From a checkpoint of a small mixture-of-experts model trained on Wikipedia: a sigmoid router.
Below are experts of layer 6 (counted from 0) of a mixture-of-experts language model. Rows are named router (the router's row for the expert), gate (a neuron's input weights, with its number), up (a neuron's input weights, with its number), down (a neuron's output weights, with its number) and show model dimensions 0-127. Each number is 500 + 50 x the weight over its row's rms, rounded and kept within 0 to 999. Numbers have three digits each.
Before each expert's rows: "comes before" lists some tokens at least twice as common just after its tokens as in all text; "mostly gets" lists some tokens that are sent to it at least half of the time. This comes from a sample of Wikipedia text that the model never trained on. Tokens count by the router's weight.

# expert 9
comes before: "the ", "a ", "to ", "in ", "by ", "be "
mostly gets: "have ", "been ", "has ", "was ", "would ", "became "
router:564550519461488493541474523540413486397499528493406421590466574493487522466540482534510467520501396550580519510400544502520484513477460479403561578464573463508561476476438517537548492425506535497410551492583509515507483527494397504401524545556559478526507447475545467531430510517555497495577620632471583452478513453500538455463472491558537460515519617536549519463486576512591554521451
gate0:451537569434465484542515505495402530485449436468547459502498600532516439529480550536476534455602497474539416510585517530428441485443456514430478477453474541491541550556439560501489500497553540452515525498489494508566488583400444531498507525510508431521427576574553501557602514359472467486504427486514593447518575440516534458480465522543403463438439445509554461466564496509613401430452
up0:488521407459485506477498494531397530526460601562520571471495521439438564480576466468469513572440564481522574582531429436574566515501428491533560499489469475475483456499525581417590518429464460558503476456476444424452553449401514542493509516570492506551499517559548463575519489507461527550472537436527417380525540514538557487565531577545463501491617570628437497543490438488454539514473
down0:468441489476455550502487507596613521554490502527474540598495577460519444534536408524495530509544359530474632494450593408532477466473518611545491589452588518473550590463482484530580533582498475518532441482540376485574473412499472511511496586467550534477535503481489493513498525536507484542557488487492465497457505566559522588523523525518542486565614554497445512543589464516511522523566
gate1:449507500462570544550557510499474556582452496506566457588490486495493568452488532469578469424477523610477448476523389501414467520525516487630500382539414426505478416416487403475561486382431570493476478506407481576454526533414578494478460463453473528559481561429523607468564532492438494433492480490489556482450475556502521473512518473488541540489576479530531567534493452491528548467510
up1:466444540438496518545478422527539517536476546555503515530494480569469507445463525573465522452466402501589506603424487527410490491525486481378490504492537491523601613415561533593479504463434512524479423437605475500531426475522504481532497510520517501566579483567545462537431456472550469423440615535483572487523633605539492488523521547535467424560512447517519444455545472466486429475514
down1:515487423496504487478524525498443467374561521493441499473546585534466500552523447491466498487451438435443489497555538461540439465521530506525511577493627587441486494557490561541514490539569465499430582497596594461468543463489429508427561593554556468455545480437433446467514511481663529529494649528519495482498505444526583459505419476479461525480523501435529522531540518579419490480428

# expert 2
comes before: ", ", "ing ", "ed ", ". ", "s ", "es "
mostly gets: "film", "However", "play", "head", "game", "present"
router:547540503456535467548474539501470545470553576519482541564346517459594470531483569523464443535573562592525533561503508549525445505525511497491523556466454521497505477549513545465548562440418590472475564519630510477468482557525492491543475525527463542511590471455516484536501505474553548408525470628598595420531468576346587465520563491512521459515557528475544516444548473518569517527505
gate0:607445529481462520499402456453491445454487497404456502468490536497531539540408443566520448468519466485524515553538509607447509536447400517443498550420551530474494529407538490526431459507397496513490516562474504540425532483566439538562422569467543514531530470479413488454577407432459413456496554531610476451486511444537514480518541551524500545563628501368523568516488474453522528519480
up0:517555568488495567552474457531453530506413559537529557545512428455571385537576483504368589458496473621530461480439462460492473536583520465471525580487418511535566531398513478499534499462542554494456501541516476483483517460527481532464428587516506531574456526475414429516556444510557505496536549494452561416471550493404504483498558482381454462534552496495474511476482516647443444530553
down0:413507444469538511515528484444597484537413513509449486553540442446469510433568459480546584464492469535493475489525542498469467443500573482440472526528521413516583445477500483549504415509419549429542460461479512468480581501477498457574559545497463562427551560526547520452381531477460462498441605537454605573476486650446500522494495426605510493506499473440532409496501489375548442526474
gate1:442516457533451547476509447517427540533568556505521561508554550570498407575555564531472397496449435501474490489442564503482442525453581500482509597480506660542592442542463511505544419546506414436507470540454519443479484574411505514540487570518526431441478558529544490385573529543496464518481463527522476491456579502393432490504414509434473526477509506458472423408550471423517517515479
up1:499567492526411452451412422375479445498482547510575469552424470583573475574495604514474514504441492481474538460474452463402599511497537574528466594504517537516497509521554398517530460502536506535524500538454501543434541464448505562389481508492558450512551487443497474502451466465572480552522544363505551447480573490599492396547483533519497560504530446503498475492511505569433437495388
down1:488516560502473509512525578483445574451484471499572615515455486430461427488462540483503350505463518524416494606372412557522485517488382479433527443528455547506433602520473421447467584524557432505555552575423490492501511492478398427520565444454498479501531437502503497402523502491586496538441476406582451522506511517462501559472525523489503534431458492510467518516503455434476521482557

# expert 6
comes before: ", ", ". ", ".", ": ", "\n", "'"
mostly gets: "ation", "tion", "ers", "ations", "season", "tions"
router:508502517500523477491465550491404453466518514473494554498341525465566436516601469527568464505609525569540537627425469563494516493454564472514606462433486487520563439441490515486567482481456522482500469541607496518526456594536504497515533499590476507499477481533580529495551524538481499466560442651461498480630496422407537466451515487557480541471505492482531586452521435507486508526411
gate0:485538568534442552535545534487551560332471527437538509426487539381568496569501539420452536533517468513575552557554398534423466516486477445482574553466450540442523545480463470513512463492602541570491468520546500526441504537510509442488536527554426454575502384608502533551508574536541440448522464556510542468527520529533456515500512515557506388530558561514411568520492572447547544515511
up0:553348548452478481492532524520438552487445506460508451544458565566610467488388444439499475562422497493490415540475513522567590486541437528483485378388498570481511469459475508485505576565460533515411503602524526496503489462517537590495529571547483433464506416571592498466530588524555552480546499500431489463438561505452511563530488553447458540445459525482501469600512498531483498478431
down0:502427389525427569569494579426510497583579553526478517501535475477514569537496396473504498515453511498424525503496506496446529588456502474531531508588499393494494469472542604424558542498531539559468490518549526561488435588467442421411531419550532436487472561467474564524565483468557571520440535550486411455453589425594535440518490461517572489465522486471486550434424533507483423473565
gate1:602516501490520541449492486488442504564541550435464560471403441469513650474462447517483452486541591452562591459572438519526590487526545488518442504559478514512521470469442528609521526520492509478533530397561472433449605521516475508547525496573514403548493466490495384535466540591445533509511560505520505521546518486424596380469488465534457453463561436462522448470545572457516446445497
up1:509454438519610480442535582462539457502432569454575509500420450553442484498539488534508484482444510519426526464530468515502507623602558445480563562544505416481518541459477590498474509448582484465524560546503450420525513523505416511475525564488519511517574521468661477458489549515440497529398490436535483497516490467497447508556488532333412502502504474468489552598569548523418519527502
down1:605470594506487560477569416405564598512490429364523520486541430571481484481551512490446446452517504478467509548487428488465502513520460481512590475476529468565505498499483502520409530551582500516519534540546486449500506493529558468425516453474479429542490411400467462468445547528585499520440498414462443414519564386395469427509538493479490502527403559490506482515431548545449520392520

# expert 4
comes before: ", ", "'", "i ", "a", "o ", "i"
mostly gets: "š", "ari", "č", "ini", "í", "á"
router:485575604523505496391453530586468518499474535481521550541455532466493502478480446581588404403471504513517518593471471486495505572452470479468529518470541484558428464466488512493488462483452473488451567466547582494596460535499486585525506488512481450517493455464481443541532435477483478449533469513502520388632508432324496555527417500540538554479506577535559620476517556558571549552456
gate0:484514560521592490423440493497521530547597529436449578409517617496460509480513588591475489481532509508510521456488480521429435505473479458526543443507500446500469467447550502481493508567500497531543539496504514560492467524492499534494499673484575420457441464488532428596500432496497538542597503507651458532429451521406445545513485514462512421573518576601491449439464496479401552524507
up0:559535417407566455494526470583435493434527478568426482548510506398466496473520563470456542429482398569512498488525545498516603546552423514466525521490562485433442480452505483438591539503598569441556569456515504598449544369455505490509512477506531553449412504558539531470482527482503464514506487433511472465480430438436585526541449409450519494485453561502531549591481540567409452513484
down0:554526567523531478568461490528519519553597519485588575535446531564458491480461462532490514465488567452475522420478486494579432525505553693490520529524438515502512519449497534418455517489510543535507414550534438425549550445412517507475477464481497481497511460575458546476524417421430463507377500498521532574481583514443376589482505456453504511562492482524489512396562541460459579440555
gate1:433478562531473465497488527539533626583467593502595483487505557530522510500500449546488463494535521456602533439489447459517526474576548426403426467494480535454573496538485508550513492503477539413507523475488443461461516607472496620571423482488442417560510480503565505497495625485500496577483486516428497518507506534488499420677413420558498466504586482442468479507569452473509452490475
up1:590563591476423471483512447482487461516418469559499395492457538524404518503513529510411472502528425468581481527530570564584490406429574513535582471550537552553483543529453488427554505446437469425523514469465399492504593612440533558576506515426515543454474510491509483571421518446464535528510380574465446481500553454511463540445536479453464471454500529489391469505544511537525448447502
down1:593499543577397340478504452471615536503515454560535474483531430456518458431467470519553506456583484507542479519526468476537462469466504499531470526478575533533536579492456483468535502487526412560579522352396443525511614503490441493470477487475494530430465386537595503433528419452507521485498463532466557513507411445498464474496514544505427481501545555487526468602591478488529491532558

# expert 23
comes before: "–", ".", ", ", ")", "; ", ") "
mostly gets: "1", "3", "0", "5", "201", "2"
router:456546449452472490462454548462459559477562551494403509563485561550520555512490468559576484568499514454523490618481524586492545494458499464514510586461504494584532486554383531535501519437331493478481476454467545448522444526505458541485527431617495441505492462532556469600501500605507487501475404546527581518597570438438529476527542433503562529430513488533578488547489508459563472570439
gate0:483501461438414508455475504452416496474466595515525631479404452502472581496454494508549501552509570451556480531441541499518532521510498460490494461474589476492502359399481481498475526506508536522428476548517539431479555456516477580464476534532475571494537438537456456472486564513426497541465502455453566470606596537483483443514492470623567492484484413589567537483564555369428431515475
up0:453520431434554500487501626516525525426573524532579543507401492489505511446533495495583555621406527515554444526479564507516440486473571480497553479398534512443471462514494478431560540480522535593493487450515461595484596588542419565460594551491531519533494492518501593439492488491451516557568543542413532489527472543457529416499496516578542506530518478531546488446491501487393480372449
down0:539543554501379536515484537480427513525490557525510531389418500473505478425544578539569512458540519465525506487534576528522567483458436552530522414569515546491440438504496474448418527500520485525457521514433484492466554498456516501526486514481561534507515484494515463436509527458540596496475452418504537487595520521614366504457520541358503448417545596560470422518642559506515454420470
gate1:397417562537516497528454528492423574463557497538453538472469449498440407541464499522503580548534492465438552470483481451373506533447553560498461529397530489643484508433494551539454501486505553444521497563491573508437512626512472480513543485464560454483482461453488500508561604580444527412546461445455486529454482530478500578572559398509473458519430531542559432483470551548429551561485
up1:575503488434509482501516425462478462363473465478534493532555500535519563473471490488484539525519444557486542468485470463566466499573556510486429514521493536411555532577386466472511458491388617527489523502546483533585560512529518524536506584540531380347467524464520453510538504504503497488491416575452522459491528477473392558484368505479503510529463449476478650507479546446540471490581
down1:562492498573454463464484480510486476514461520561502517577506426379483569436434498429455545494564494501559451524476523497394543566498513568527539487550465469479448532485533410495476591483484518469492532460568604558472473429560500495489440589498511418486471521495411518519585414428509504504555517515562530521437517545471562412441557613510520559574504474458564519565541480568626427593475

# expert 0
comes before: "the ", "a ", "first ", "its ", "his ", "this "
mostly gets: "the ", "between ", "near ", "At ", "their ", "north"
router:556529483431576422446441541532517491500576562580490478482555650346523591477509515430547457583458463485547569559497514527539503558475561510414532493448516444568557548474556504565517545499485477497419567500520516573546403558446523461502493442577497430464533480514568466549501530501631492452575520618543578516470495508510500521487478508537514509511556503589562487517493529475579506512501
gate0:518474537483466417483512461573442515486548429520470477541542483499518538454483482455577465573581412522523459529510512476506555597510468453429519562535539590568577622407486538441443514511470438625510526455491547496527514404449373468587479432531418443448579509535501464524447491509408456519497416507451442529499435473549454537450479509484461597534476503520393496477480486477593465517507
up0:541530493492499447453513526425483483403613494488566538483493492472469463466505559438478492485519508473539553431460413472540516453553449441456481507436500555508478527485517487454527594605454534452566399466561491553496559516587390567454446544584531552447500536413600446507507590417494542530491571449487447452596543496456493463504526565450470565625594499479505481593524510497506501513578
down0:468553409546452534497487482476634529498431371537493348593509420549454489448505520517490550476538497478573523505540441502559501420445485466550466525517416410417587545516466447444533579498568521547498529561525444415469454511472509469518546483575464489531506499513437541492485459496546494560523471563470493536494461471505524462508510378462646493525489506487594478467407491446503488423467
gate1:478514526512483518453417603493498476444534557403510434548524588541560429462517414498489408487448498578497542537448506493470511532570631562378464434491502436498512494447522415520537496439440569508445560483470481520423512432523485494556519619552521448458482502509601501437454508481569496567480469499472493481479576490520508526432419485559546436499490503505608515528433443415392487547467
up1:471484463448478435505485504510555466454592416502438507523493545542475437608444458513471516509447516449536463512504532457529474417511497473578494578483592476487472585468470565604475570561440474476398508450505575443434435512493658439514497522429499560530554477611498508527452445521528559500530554513522601534442459472501600397482567440527543480434548440500525430471559515518551454471511
down1:540454496426474573438523412549504509540534571519454537419536397483558530473540439533491491589518487478458549557485513568496452496411469485535551374423514434547487489474570483503441493524648469507532458481493485482595498543494516532440510416532397435448485500523541540515621450439509452501445514480384495462481487437508538464451464616506560485603428517503500516508505477463529415479563